Below are experts of layer 2 (counted from 0) of a mixture-of-experts language model. Rows are named gate (a neuron's input weights, with its number), up (a neuron's input weights, with its number), down (a neuron's output weights, with its number) and show model dimensions 192-287. Each number is 200 + 20 x the weight over its row's rms, rounded and kept within 0 to 999.
Before each expert's rows: a language model's description of what the expert responds to. This comes from a sample of Wikipedia text that the model never trained on.

# expert 12
Number tokens, often the later digits of a figure, in statistics tables, vote counts, coordinates, track times and money amounts.
gate0,204,149,209,212,195,225,237,170,216,169,226,219,188,219,187,203,213,188,185,223,191,215,200,233,206,187,189,207,238,203,183,186,186,229,165,178,220,179,196,186,191,223,195,224,198,205,185,232,225,186,201,195,216,194,194,185,202,180,234,213,144,196,180,219,222,232,227,198,212,215,190,185,200,229,201,209,193,224,163,202,170,217,202,223,208,198,220,185,216,188,216,170,212,164,217,221
up0,170,198,167,188,209,189,205,191,238,225,227,210,206,216,184,176,209,198,199,210,180,166,218,203,198,213,220,206,175,227,195,228,200,213,174,187,200,159,173,193,212,247,164,192,219,206,189,192,206,163,239,201,192,176,160,184,206,208,208,185,202,161,233,222,211,239,227,221,222,195,187,195,188,178,219,247,202,234,199,155,208,188,174,192,229,184,187,217,200,191,181,171,196,202,188,184
down0,233,181,175,228,201,182,224,192,197,209,199,199,171,188,187,189,203,206,189,195,230,192,187,197,211,153,200,218,183,220,219,200,205,196,207,210,223,184,162,221,181,208,207,186,196,200,152,191,218,203,189,223,232,231,236,263,223,224,200,178,165,210,189,171,194,210,192,224,173,193,198,205,182,193,190,214,198,223,198,191,224,185,204,220,221,208,229,248,221,200,208,191,191,225,194,196

# expert 38
Month names, years and day numbers in birth dates, lifespans and tables, such as 5 January 1892, (born 26 September.
gate0,213,220,214,193,232,216,227,200,169,164,232,220,181,180,170,190,177,194,200,189,186,204,227,218,166,218,209,203,190,171,231,208,207,224,190,218,184,206,186,178,187,222,210,204,222,235,174,211,203,187,182,195,193,201,244,204,216,181,202,185,217,234,200,241,216,189,171,214,224,153,173,198,191,193,177,217,220,219,221,208,180,201,203,196,206,159,134,215,191,181,222,200,233,182,165,203
up0,209,241,224,210,172,173,173,222,207,190,184,165,186,216,210,195,181,165,195,215,217,183,181,174,206,189,201,194,228,178,181,172,235,169,199,197,209,162,202,169,213,195,201,188,170,206,184,177,194,202,213,220,241,202,179,196,188,170,189,190,200,181,197,155,172,213,204,215,191,212,193,195,210,194,206,195,167,179,191,214,205,211,234,208,182,211,246,167,185,230,160,199,195,206,215,167
down0,212,190,203,223,204,213,184,220,216,190,181,187,243,208,204,145,202,197,189,176,178,204,152,189,208,215,209,187,216,214,210,221,215,185,211,178,187,192,168,215,210,171,192,224,184,204,204,163,213,238,193,211,179,163,219,215,207,217,203,223,214,219,156,173,184,210,190,179,185,193,194,214,174,197,186,200,175,196,232,215,228,233,177,193,196,194,174,223,232,193,208,179,204,231,175,225

# expert 3
Digits, letters and symbols inside codes, formulas and table numbers, such as LaTeX subscripts, CAS numbers (-0, -3) and ranges (–6).
gate0,187,228,186,209,177,182,182,220,205,182,207,188,194,192,188,192,234,196,228,189,184,230,170,187,204,181,207,203,192,203,198,211,173,169,224,194,232,190,207,204,209,188,214,185,237,236,201,214,196,214,214,208,154,213,187,201,174,198,214,212,240,209,226,203,207,181,189,174,210,194,228,176,226,170,200,191,212,233,241,198,200,230,202,187,200,199,192,186,163,199,193,203,235,246,174,166
up0,238,183,219,181,171,180,180,175,186,211,196,195,196,190,185,195,197,183,212,185,191,197,187,160,180,166,186,194,178,186,197,199,178,161,210,203,217,181,188,170,179,195,207,207,171,215,187,236,187,216,210,206,208,219,221,210,160,216,218,196,240,192,196,234,191,189,200,187,242,183,208,194,235,207,209,200,189,184,208,235,200,208,206,241,200,178,183,195,210,194,184,190,225,206,211,224
down0,178,200,198,184,218,205,205,195,202,186,197,197,213,224,187,223,197,200,184,194,218,203,227,223,167,224,182,232,187,226,186,200,186,193,186,221,185,196,194,200,178,255,185,220,208,183,205,208,202,186,218,205,214,205,175,179,199,186,195,176,176,209,158,228,179,182,172,170,230,180,190,173,162,209,238,214,201,194,164,173,162,209,242,194,209,168,199,188,208,168,225,206,219,212,184,208

# expert 11
Words inside titles of films, albums, songs and multiword names, often right after the, such as The Searchers, United States, Northern, Love.
gate0,209,186,234,158,207,158,193,190,195,201,195,207,200,195,211,215,214,158,180,161,209,203,175,232,209,203,197,203,169,230,223,203,203,186,192,185,190,212,207,208,173,193,178,220,210,218,228,211,235,214,181,196,187,205,201,183,225,212,195,201,193,254,195,171,224,180,217,177,205,249,180,214,202,212,162,183,199,201,207,192,195,185,158,194,194,195,220,176,189,207,220,237,149,209,213,208
up0,214,202,187,193,189,208,194,218,195,219,234,206,183,197,192,215,237,211,175,204,185,183,206,223,204,202,209,184,170,178,197,203,229,208,181,183,200,204,224,213,183,203,188,229,203,183,196,232,172,187,237,199,253,212,203,196,208,193,218,212,191,184,230,184,225,195,181,186,190,191,197,210,207,203,211,187,160,180,150,210,211,213,258,208,207,190,184,216,222,209,183,160,186,158,210,171
down0,232,236,175,207,192,218,169,196,189,176,188,222,213,173,221,199,235,191,250,179,192,193,177,192,180,209,242,219,198,205,208,190,216,196,200,201,221,197,217,202,204,232,170,198,159,232,238,190,171,230,194,228,229,190,179,179,238,212,199,176,230,205,208,220,226,212,185,180,171,193,206,185,172,201,221,209,184,197,198,209,216,187,225,218,164,214,223,196,204,205,197,214,206,213,205,197

# expert 31
Auxiliaries and adverbs in descriptive statements, such as was, is, been, can, often, primarily, originally, especially in species descriptions.
gate0,192,182,185,218,240,177,226,224,212,240,206,201,183,169,227,201,217,183,218,236,207,185,222,232,228,195,226,160,187,194,182,228,224,191,215,192,217,228,181,188,217,201,200,180,213,156,213,213,227,212,238,213,202,178,220,216,160,196,174,181,189,228,173,195,166,189,193,212,220,163,205,181,185,189,233,193,184,193,204,183,213,192,216,206,215,180,181,200,175,185,208,175,199,211,212,183
up0,190,176,202,177,193,214,174,194,187,159,176,163,217,220,196,216,225,202,183,160,226,200,175,165,198,206,199,228,207,219,205,183,201,209,198,226,214,158,202,207,207,175,237,220,171,219,171,188,196,224,181,225,203,202,162,194,222,182,215,219,198,197,227,196,205,230,215,196,149,221,193,190,210,239,179,200,192,179,190,183,210,185,197,204,178,165,227,201,226,244,226,204,216,205,192,198
down0,210,231,216,172,193,211,202,194,173,212,212,221,219,197,188,213,177,211,170,193,194,144,216,215,217,199,215,193,158,197,189,225,220,162,156,200,221,245,172,220,172,210,195,174,205,183,201,206,187,166,204,174,248,188,195,197,165,216,215,172,183,187,188,240,212,234,195,197,211,220,193,186,176,203,207,191,162,190,181,172,191,210,195,200,207,199,184,185,201,157,204,213,166,222,155,167

# expert 14
Dashes opening infobox fields, table pipes, section equals signs, taxonomy labels (Class:, Phylum:), and coordinate symbols like ′ and °.
gate0,236,187,250,223,175,202,203,229,164,223,206,180,188,206,215,215,196,202,183,174,229,219,174,217,208,225,185,191,200,182,209,173,188,186,188,204,163,172,191,190,181,160,208,178,182,154,182,170,183,198,201,212,196,196,187,205,191,150,212,186,223,195,208,191,212,198,179,200,211,199,206,214,212,203,227,221,192,185,237,224,179,228,186,234,197,168,185,171,211,172,231,212,210,225,201,216
up0,218,187,201,228,188,222,202,228,174,226,158,189,210,203,207,190,219,175,222,214,150,204,198,200,196,215,163,214,190,222,232,205,205,197,214,211,229,192,250,188,203,172,214,223,199,183,182,184,187,236,202,190,204,192,175,180,196,177,212,196,170,218,180,172,221,190,180,161,197,235,210,238,216,201,221,209,178,180,215,220,196,187,178,233,205,204,209,204,195,178,246,199,176,182,152,206
down0,153,178,198,212,172,202,175,204,209,205,202,216,187,195,221,222,206,170,174,210,202,196,190,208,204,188,160,190,192,173,150,210,238,235,204,199,189,208,217,176,187,222,185,183,195,220,168,190,196,219,186,169,194,194,219,185,204,187,207,200,202,178,181,205,206,190,190,176,168,227,201,205,200,219,208,203,200,222,226,203,200,197,191,216,240,176,236,218,212,226,215,207,155,207,241,234

# expert 23
Nouns about places, roads and building projects, such as Route, km, site, construction, building, area, often after the or a.
gate0,204,212,185,171,225,175,206,202,173,199,176,203,192,173,184,194,206,157,208,178,183,190,192,216,252,215,196,202,195,223,217,184,177,206,185,201,172,211,203,165,192,227,178,232,225,158,207,200,165,216,193,213,207,183,210,207,200,220,179,202,195,171,183,176,194,193,184,193,206,246,179,148,146,190,188,207,154,212,217,220,212,201,216,200,186,203,155,210,207,176,167,202,192,187,171,215
up0,198,217,200,201,216,243,185,194,225,168,230,235,209,196,188,184,199,190,195,231,177,222,234,211,206,166,238,206,226,205,196,220,216,177,177,181,205,220,225,218,194,201,229,174,172,188,167,203,201,219,207,188,174,224,186,211,200,189,200,222,212,200,191,207,215,218,151,183,218,171,228,209,211,182,216,209,174,228,185,198,168,209,231,200,227,222,215,218,228,190,189,202,194,165,203,175
down0,188,166,204,200,226,186,185,194,245,192,212,218,198,214,218,217,198,208,207,194,183,201,198,214,143,208,172,274,210,212,208,197,200,206,209,213,204,197,224,187,190,189,209,212,176,189,196,195,203,217,180,232,236,202,185,201,186,226,199,215,245,188,211,185,205,217,210,173,181,210,196,182,167,224,240,207,218,237,248,169,183,189,196,188,207,195,215,233,227,175,190,182,207,187,212,186

# expert 7
Pipe characters beginning or dividing Markdown table rows, plus location words like upper, lower, former, where and °N.
gate0,252,212,201,212,217,198,190,215,189,180,213,205,221,193,227,166,199,202,198,206,213,225,198,173,202,206,188,190,208,246,217,187,196,177,217,164,157,233,202,193,149,206,138,232,195,203,206,185,220,215,179,229,203,184,205,192,211,246,225,221,204,170,206,218,177,195,199,214,226,211,214,190,188,175,183,183,199,206,206,193,194,194,194,183,207,203,201,233,197,210,185,222,187,206,222,161
up0,213,202,193,202,189,224,234,201,205,200,179,214,183,170,191,202,191,192,185,204,163,188,173,164,225,222,176,161,199,198,218,172,228,220,193,210,237,215,175,214,259,174,225,234,203,214,227,219,210,217,217,204,191,208,202,178,233,197,192,151,191,206,184,192,245,205,204,143,189,175,187,235,205,202,232,204,204,192,221,234,216,192,211,192,190,182,196,174,174,183,203,193,205,214,214,183
down0,159,205,171,234,183,184,202,212,171,230,234,161,202,207,236,201,213,204,232,209,212,186,195,197,199,188,206,266,170,163,243,233,198,213,209,220,189,170,193,256,224,196,216,219,180,204,162,218,189,168,204,202,196,209,192,204,212,182,152,174,175,231,189,209,204,199,218,186,221,229,204,196,211,224,209,196,200,204,232,189,174,224,218,203,204,199,198,180,156,245,195,182,215,216,177,210

# expert 27
Inner syllables of romanized Japanese or Chinese names like Y-uku-hashi, Mats-ui, plus the possessive pronouns his, her, my.
gate0,218,179,201,194,219,238,198,161,245,204,184,153,218,160,175,195,220,193,200,217,161,223,220,210,170,214,198,241,189,200,199,230,197,209,145,199,182,203,198,237,200,234,166,208,174,214,172,212,208,199,217,181,186,215,212,200,170,179,150,169,175,196,180,188,195,216,195,202,204,183,172,211,224,214,188,178,194,185,199,206,188,217,199,221,209,183,243,186,220,228,220,190,197,174,199,207
up0,189,207,202,214,200,176,233,196,172,230,185,194,210,197,224,179,167,191,206,183,193,154,215,196,205,193,182,174,189,196,164,199,204,197,222,188,244,238,190,175,177,189,206,216,227,223,213,185,215,221,206,215,205,151,182,167,219,231,211,217,223,175,243,218,203,193,212,193,206,177,219,214,195,211,209,186,210,192,203,204,144,214,184,163,193,254,210,206,210,223,179,171,212,219,225,210
down0,163,221,221,247,184,181,230,201,197,205,220,185,211,202,207,197,145,192,185,196,184,183,191,193,173,182,209,241,234,212,223,205,184,170,193,196,216,175,197,190,213,154,186,155,198,171,203,165,192,200,194,218,206,202,219,199,211,211,204,200,207,166,213,210,183,190,190,186,198,211,221,209,204,195,176,205,209,176,212,208,215,222,210,225,184,201,171,178,185,208,166,183,190,215,212,206

# expert 5
Middle or ending pieces of foreign surnames and place names in lists and tables, such as -is-, -or-, -ovic, -elli.
gate0,209,193,234,217,215,198,210,182,188,202,175,179,202,210,214,187,194,214,165,190,178,235,184,208,176,240,235,214,202,195,222,184,218,179,191,183,218,217,196,221,214,203,173,194,216,216,178,182,189,209,215,192,205,201,192,177,185,195,236,215,183,193,205,189,236,216,190,243,192,217,231,154,185,179,180,194,229,196,193,209,237,173,202,202,201,180,164,196,225,232,219,242,170,226,196,194
up0,206,182,205,213,212,188,212,229,199,222,180,194,217,219,167,212,206,201,207,180,156,183,197,193,187,234,182,190,235,210,192,195,190,202,207,200,180,213,175,209,192,173,216,222,200,199,198,198,203,203,189,203,234,180,191,231,194,177,211,206,230,185,218,191,177,204,192,195,176,172,179,210,227,175,206,151,187,175,192,195,209,220,172,219,198,236,193,171,216,167,211,217,177,195,168,183
down0,158,189,203,182,230,215,196,185,216,218,182,219,200,194,206,171,207,225,177,183,165,178,180,184,192,201,186,215,227,209,195,192,179,204,189,221,194,211,205,188,191,200,229,196,190,202,220,212,183,191,224,215,187,202,197,161,224,183,221,205,227,217,219,194,207,198,225,181,191,193,202,210,227,206,235,200,205,232,209,183,188,181,191,203,163,183,186,196,205,220,215,203,198,206,210,189

# expert 32
Ordinary content nouns and word stems after articles or possessives in prose, such as age, work, attention, success, number.
gate0,201,190,196,209,200,201,202,223,176,195,155,209,214,223,205,206,224,193,207,188,189,201,197,215,190,240,188,195,229,212,191,167,160,146,212,205,226,185,188,226,196,197,220,206,191,202,179,189,178,188,196,176,230,192,185,166,205,189,208,190,187,166,204,240,222,216,184,154,196,192,210,189,230,197,210,226,187,205,171,172,170,217,186,226,201,201,196,229,214,168,196,179,211,249,163,204
up0,185,227,190,213,203,183,200,227,171,246,175,210,204,227,204,223,222,230,165,211,188,179,208,206,215,186,196,199,177,191,216,189,187,190,174,134,222,202,186,186,201,184,244,211,218,201,191,207,183,234,223,221,200,185,141,218,180,160,241,178,220,203,230,179,193,192,194,191,180,167,230,215,210,200,190,180,191,231,197,212,218,223,195,164,159,207,186,199,201,221,175,215,195,175,192,200
down0,229,216,195,207,181,194,225,203,194,212,188,182,206,192,211,181,209,211,217,188,201,204,207,188,168,198,204,217,190,168,192,191,178,232,181,190,205,140,248,190,205,188,243,205,222,160,206,198,180,187,212,223,137,181,200,212,230,143,181,178,183,204,166,201,190,179,215,190,203,213,196,168,187,210,187,216,232,191,197,151,195,167,202,205,219,220,219,179,230,225,226,206,204,188,222,193

# expert 21
Prepositions, pronouns and verbs in story plot summaries, especially to after motion verbs, plus in, with, up, him, tells.
gate0,196,199,163,183,190,196,173,197,174,249,164,173,204,216,178,198,174,235,188,208,181,162,216,209,217,231,202,205,201,212,184,192,204,225,231,204,189,179,199,210,192,159,192,208,227,213,170,197,199,205,210,198,201,182,179,187,169,213,214,173,190,213,221,201,170,200,199,198,197,189,182,208,228,201,195,224,191,213,187,199,192,198,187,179,191,179,203,161,197,199,155,200,200,177,203,211
up0,216,172,192,173,202,219,151,157,180,219,181,189,219,201,211,196,218,218,198,208,175,166,223,227,189,221,187,227,198,206,213,201,218,217,236,199,197,172,176,232,197,166,210,226,202,221,183,215,206,231,227,187,211,188,183,184,178,206,210,180,196,199,218,208,178,180,207,215,183,200,198,196,241,196,216,199,215,200,171,184,216,198,214,172,202,209,170,198,212,192,189,184,192,179,227,214
down0,198,181,213,188,211,230,185,208,198,190,186,192,198,219,156,218,203,210,201,191,160,187,207,178,236,186,184,221,180,192,219,199,168,159,161,203,227,229,187,218,190,213,162,231,217,194,229,221,216,175,209,207,182,215,211,213,203,224,174,152,216,217,230,226,180,231,192,209,169,227,229,208,201,214,203,211,190,189,221,202,228,184,170,192,180,181,188,171,194,163,191,187,202,155,181,210

# expert 28
Prepositions, mostly of, in, from, during, between, that link a noun phrase to what follows, as in "history of Pakistan".
gate0,200,183,192,230,179,218,201,225,212,202,193,205,218,188,200,198,193,190,205,232,197,164,214,225,185,189,206,215,202,209,188,226,217,186,252,198,184,233,224,179,182,209,183,219,240,196,180,208,152,217,177,206,235,197,178,200,225,182,166,224,199,206,176,196,250,194,199,223,199,234,208,190,183,180,176,157,202,187,205,209,187,169,211,176,207,222,198,165,210,211,227,194,218,226,178,213
up0,209,192,202,161,229,200,221,204,187,216,198,203,201,215,241,186,188,194,209,172,175,235,208,164,218,215,214,164,257,233,190,199,197,196,184,226,221,193,158,213,205,208,237,195,191,214,213,185,230,200,201,179,179,217,199,233,191,183,218,192,190,213,226,193,155,205,212,202,204,193,199,191,194,222,219,227,205,178,200,214,214,215,164,235,192,208,196,223,223,184,178,192,196,172,204,247
down0,193,195,197,189,231,172,213,158,229,186,225,183,206,189,198,189,181,171,191,213,166,252,231,168,200,230,208,166,202,228,217,207,180,186,178,189,201,207,162,210,196,239,202,211,191,210,223,222,185,204,215,192,171,201,204,218,192,204,199,214,183,203,224,205,183,201,181,192,208,161,233,230,204,203,194,179,232,168,210,180,200,205,217,221,183,168,207,216,193,190,186,204,197,206,212,234

# expert 24
Pipe separators between table cells, especially after numbers, dashes or scores in sports, polling and ratings tables.
gate0,201,214,182,191,174,192,210,183,212,197,179,208,190,205,186,195,209,176,197,179,216,198,224,197,203,209,172,181,173,213,223,221,266,190,196,220,203,206,185,227,194,199,195,210,189,224,187,241,218,207,208,222,238,149,218,222,207,221,218,180,220,216,223,205,197,208,204,204,206,180,178,176,220,179,172,184,164,215,217,206,199,224,210,226,226,178,208,171,198,180,194,198,196,208,240,161
up0,203,218,179,230,184,202,200,188,207,194,190,173,204,165,220,214,224,158,192,203,211,166,253,217,179,217,191,219,185,222,221,205,232,223,208,213,235,176,173,225,187,224,231,203,187,186,170,169,201,181,196,213,162,213,210,223,185,213,210,196,195,235,169,249,189,176,201,199,198,208,183,206,213,210,203,182,182,198,208,207,196,220,217,208,235,187,249,196,217,197,208,193,218,203,205,189
down0,180,151,166,189,209,225,224,187,195,166,179,194,214,201,189,192,198,231,199,213,188,232,198,168,188,214,218,170,192,202,219,218,198,208,222,219,193,192,198,190,189,227,167,192,196,206,180,212,191,170,225,209,169,195,216,192,191,220,210,204,193,205,199,227,247,189,190,183,223,216,200,234,193,192,162,220,193,178,178,184,229,186,190,198,184,235,187,186,186,197,186,210,165,181,205,167

# expert 2
Hyphens starting list items (stations, listed buildings, temples) and sentence-initial In after ==History== headings, plus re-, non-, earlier.
gate0,208,197,186,185,188,250,202,190,222,206,202,221,160,174,203,171,201,206,201,225,206,178,201,235,169,169,183,217,191,179,204,228,209,165,198,215,200,210,183,195,185,187,211,214,174,210,180,201,215,208,198,211,158,186,195,200,199,201,217,208,216,196,134,166,190,203,196,196,204,220,182,193,188,226,189,221,201,236,150,177,178,170,231,184,195,191,208,243,208,214,213,190,167,198,161,198
up0,193,200,203,188,186,221,194,202,195,218,217,240,183,175,204,166,191,205,165,223,200,201,214,198,178,199,184,236,189,183,198,221,206,188,193,224,230,223,203,222,195,206,229,192,158,205,182,174,216,200,169,192,183,218,180,200,198,179,188,190,192,195,158,197,187,219,186,217,205,215,193,215,177,237,213,207,196,191,176,190,187,190,219,199,210,196,218,233,211,195,228,204,170,185,175,182
down0,192,222,194,220,199,200,208,195,240,207,174,188,144,186,175,251,176,211,185,191,182,214,192,228,182,191,182,176,153,211,181,199,177,203,200,199,192,202,223,194,202,199,170,170,199,183,191,212,195,222,244,181,220,175,170,178,216,202,213,201,172,186,204,184,196,162,179,190,202,206,219,184,194,235,208,198,169,191,204,207,197,194,204,174,148,213,178,229,219,208,219,214,169,195,169,197

# expert 6
Colons closing infobox field names or team names before scorers (Folded:, Dissolved:, Stoke City:), plus table pipes and range to.
gate0,239,192,209,202,212,185,214,195,184,142,206,203,170,187,225,214,186,207,197,191,223,226,179,190,186,198,207,214,240,234,228,180,230,200,201,210,197,208,186,225,203,217,196,179,202,185,214,253,192,207,182,165,178,159,222,193,201,225,189,210,219,212,198,191,151,174,175,213,203,228,176,193,188,169,214,207,227,236,193,188,216,202,188,178,192,195,203,211,237,203,198,189,183,210,194,195
up0,182,185,209,201,208,197,180,212,182,234,200,211,171,175,184,210,229,190,186,204,204,197,218,181,205,187,197,208,208,181,175,190,228,210,228,205,214,165,214,230,207,196,192,215,196,174,223,219,164,182,186,190,185,189,206,223,239,180,211,172,182,196,202,224,218,237,254,214,208,209,193,181,202,201,218,177,180,225,218,208,202,218,223,205,199,207,155,196,214,203,215,226,182,206,217,197
down0,265,184,188,191,184,206,205,202,220,212,203,207,183,180,203,213,210,202,180,211,224,232,216,206,204,200,189,189,199,193,198,186,215,160,197,186,201,221,173,196,229,194,203,198,201,203,212,199,175,193,203,152,239,174,224,183,209,202,218,204,178,167,181,193,188,217,173,192,160,227,171,189,208,182,198,208,201,236,198,215,211,209,150,206,236,231,211,176,210,191,188,170,186,188,195,195

# expert 25
Closing parentheses and quotation marks ending dates, pronunciations, song titles and list items, such as 2023), ", ",.
gate0,239,179,217,198,197,205,229,175,197,206,231,222,177,185,171,208,213,205,180,200,212,233,214,189,184,174,214,191,197,197,218,186,233,215,185,198,203,223,189,197,181,176,207,198,213,175,234,199,174,207,187,195,251,209,196,179,199,204,172,208,230,195,166,189,197,180,163,225,213,199,199,216,208,205,219,170,215,198,176,200,195,199,226,217,180,172,171,170,223,204,226,181,163,181,222,220
up0,252,205,230,197,191,223,202,213,168,183,219,185,197,175,189,198,234,197,201,188,190,205,188,210,230,181,199,221,183,186,217,172,192,227,204,229,203,239,197,215,171,168,184,172,223,212,188,197,214,230,199,205,208,231,193,198,213,237,194,206,243,216,192,209,215,188,238,221,192,188,216,218,187,220,197,186,229,175,188,162,203,195,163,221,188,166,193,179,169,165,201,196,200,180,211,173
down0,195,212,198,200,208,211,216,199,178,210,205,197,206,199,182,204,194,204,180,158,212,160,183,179,204,176,180,189,190,223,208,196,226,170,185,186,181,187,192,198,188,202,212,176,205,217,189,211,190,200,172,203,154,200,193,217,198,226,240,170,184,195,173,192,166,215,201,221,164,180,211,215,193,162,199,180,166,206,213,170,209,194,167,198,217,231,183,245,194,237,209,182,211,198,195,223